Weights of a small mixture-of-experts language model, trained from scratch on English Wikipedia.
Size: 11 layers, width 192, vocabulary 10510, 31.9M parameters.
Experts: 32 SwiGLU neurons an expert, 8 picks a token, a softmax router.
Training: a variant of Adam for the experts, 6789 steps.
Below are experts of layer 7 (counted from 0) of a mixture-of-experts language model. Rows are named router (the router's row for the expert), gate (a neuron's input weights, with its number), up (a neuron's input weights, with its number) and show model dimensions 0-191. Each number is 128 + 24 x the weight over its row's rms, rounded and kept within 0 to 255. Numbers have three digits each.
Before each expert's rows: "mostly gets" lists some tokens that are sent to it at least half of the time. This comes from a sample of Wikipedia text that the model never trained on.

# expert 13
mostly gets: " Car", " De", " Cal", " Le", " Del", " Ar"
router:116141157119110112188176120115120164149134152176106154119129127144112134171122115125115140091126085096173158076178101116130149155163157105136094098121078136100116135148090106103129126134148104133154120159147129097158113117159106109153147166144148166120155150137139146189133121112105139094165160140110141156115111124115155126160096126108120126130088140138153128138144153081093139170114125142108128136142125093155147103117153124116098144103125129107164141127118149150137124122117150142119091111139131119104084126140181128091100137112117157131165110151182172097150106103142123161
gate0:170120115115110098148123146133134129166129060089151116154150111116113121134145143133146172091157161153151151142106116171110127111190142179137133161164119125148139153126108105151156123152121092102136089125116115140106128105137144116118170129137101148129113140107135142138146105131100080112126104185147186175128124130130136179097117127107108155112148128144098172155142159136096082143149150147157150102136153121164139136121089159114126099153101135106144129116123144145125151090107109137125157081146108125095127116102143111120155129173148081132142137078134146109136173140154097126
up0:092098149111171171109119118143102118111131133157115178107068139118128119120121124148111102125127094115124104137116125088116120161111109112138126133137127170150104142133127158111131117088087141144101151151125139123116133144093132163146092170105113112149148103154120131134127137113123193146111145121140109096122115080144151112159162142103172094144120121139143121104099093124142155075158143136180126174125147145161128141158128113182100110104124147119115133119139170117140160123119109146096088138136118126152150169128187119146133137184136117159114120147073096129078139162110156091
gate1:076166120098148134143089095181115173128139159167142131150180171146143125164127159147121117154156139124123107139114143203142134115104162134124098101162141184160141132138089110124153164151116138132121130089131095119124120103131134132150187140143121123088129124107128148125106116162094160126129131174112121159138148094121146158141140115102118102078103127167148114141134107131148149102125115129121109123132087142122114124116110101100153151170101129104127122095131139128120140111084139144105108133083107162154114127117148146138131130096145172113166182152152113110127100146092109085
up1:189094125090125076137119147054099070128129096132150165117085114083146162110124098102146129129131132123128118127111125120101115139116141133150115159116105076112098140162133155124140123134083110158131093179110157163133118112076111164122093136134141085122139116123102107146155126125174113100120101139122127070093156140144090147113108141136141156181152145128116139133119134112098118116144119149149119161150176119141158136138124161142103123135114124153115148132133122111100142117136101112175118141171138093110149107119114153149128093166105091145129127113131125107170160145162111156

# expert 17
mostly gets: " dis", " comp", " rel", " bl", " int", " ab"
router:177096140146105104136158127118147153068138131176078129095125159116175140143139131168123137133120126132149138136148167138102079093139106138123113111115104097073117126148127092096112139087106099156121157137127137099171147107132125130170159117135119101087124156142115137168146132123147105093189108129105121161121114082080098112153159108117070142091122128149105163149119118121121132143158168132095167091130140141153155125110135124126116136118148116150144104103139138131156136115143108104111132155172102081084116118120161121123113081133107143100157157148137127104135105102141117139
gate0:163141154190106074161119131123119108142141176138092130113120115136119112101083177170153117130107118118116152109155114117156134120101089104112167111130145127132133118162183106123097117124129102121097135102121091173147097152195132128143125120164151100138154133144133158125138122133142161118129171139124140149154132157107106146091129128096110156159111133113139104119131113094096131129133130138113166093169161102176112128139122154082116094135150193160132157119113059126096114136145154139111106152126132128090135116123111129122157162115125153118138111111102169137126134128105084097
up0:145183158122144098132113174099114087153152104143136104142193130114112104142107112141113114124098172128100156137198076138098153098147134125111152132117101136162124160139145099129108145135148120115146131123143179123102096142154109114112119142156130111164129137081185116088145148124137143089144113120094129146113121150090119128110109115113125148149119111096124072162116158132129138188103162159173107084107117095149112146125124126137132112127129140120139121107153142132158102148115126123085099149118126095137167133101101155162144114096121134073119127094159135127128106156111153160
gate1:118114114136127141169149142108144147100110155143105168079113100145142160177127158161148123147126089139152137150138120089053165171116098140130101134113109116154154157126155080132126127141123091148136154099143124104170155178101174142124121154109171142090086155130105164145156092162069140140106212134112128138128124128135151137150157150131139135164106098116145146159143122114134117131094147123101132103136146112097133114087119151100125140134135154135109146149095162148133133147130170166143123127172098101118120129139111129107143123116127135107152127134137158106132085134121107115
up1:174121148110127175146135129131156114095142132159080144157096108183137124163102106110162116134132096128105144109140174071135120130080104128161132095168101090137111122152134128134148171152097129144093083143093129139129146124115130127130129133146107097098111138086144148145140107116153122147140133134105140090126110124151174131113115145127119138099107094096084151142151158150102132104133120138114131114114101113132127109121132104126145092171159127116148150146153127116101167131092124123165181175160153137144162141122142167090121058149161152155107110139083161124111103122160125145

# expert 113
mostly gets: " Best", "Personal", " Special", " Title", " Order:", " Top"
router:113161121146124151124141090116154113101159149151115136130121122141104120145165140146128133151102124109138098160148129119184094118147107136137095157113142171139109161180130078129096145109183154157141141101111142120100124144133132111148165132131134106092108136112182112143100113102116090092187092085121134172120129110142112103119121119109072144091114119133106122125161097171108088137116191158103096113094122131120138173132119112168123150170166150106127112128135131099156143158160133115118145147139131122108150093128132151150134154083118119100147157129160151117096091097113114125
gate0:127100115124152092147136135137139093144122164108054141117113117170112088138122126145123175135122109109169150140139142125166093130135132145102150130152150143097130122137151117115159139129142118103154119143107128139132189117146117127117173113155157159132110122122138105136097156186090128119080112125081115158120149142151131094113150167113124114120067060129168158133140114091114158126145151098089120164123120145128151123134097143114107109116105124163137114139087142087110115133123075105080138114112169125119132136127150176120140113122159185145164115146094152117117130154107138149
up0:109146159100151121176093141165128162088154152131127128122160134156130151103103109164147141105111118151090116129111126118088135121155097132147150133107107103100118140092079132067124120145104145150120136156130101159135078103070080152158113164136100124142152132124108127158146200116128156095128097130170121131142117107152148152158104134127149097138113150137098117096086110122154119113119110128141075123132118097118121099113132164169129138120135099126146142109150146183136152100132099177152150160145125171145155151131123106105083094129166149130137124117136121129119157115148098154
gate1:115116155167126151100105108105133132120139097121072168138130169150121136146098151155135150127109139198086152182108157136152144131125117116163133122139104114092153121135130200081164141149135113134135133105107155150154128132143131105132150106095155113147145112138119096134133086162133113115097131107130137120166111091134120123148146123157130144147158126076126139136123117104137104113162116125156128117140162138124117142138114170164120163126147085131133094161118130152078136076129108094101151134141132114173113102117171107124104145083138130140070117146095089177107129120172117131
up1:140117111090150173156132173126146152134093106157143175105105095129127160145179127135185151099142094066114082145126126096099173127139147125127120130123128137151087124112123108128158121164094116132077112159126111105118131114135142173120104094094128123134108103155093144170108139102133131125150177158141184132154149155113136155140125146140141099124108137113151129145124157141192178116152125136160136157133101085145118104143114146128130094136134140117120144144159129127103136107114084117153132122127128138176120150130095150158130140140099122173124119095109119102132169136126068136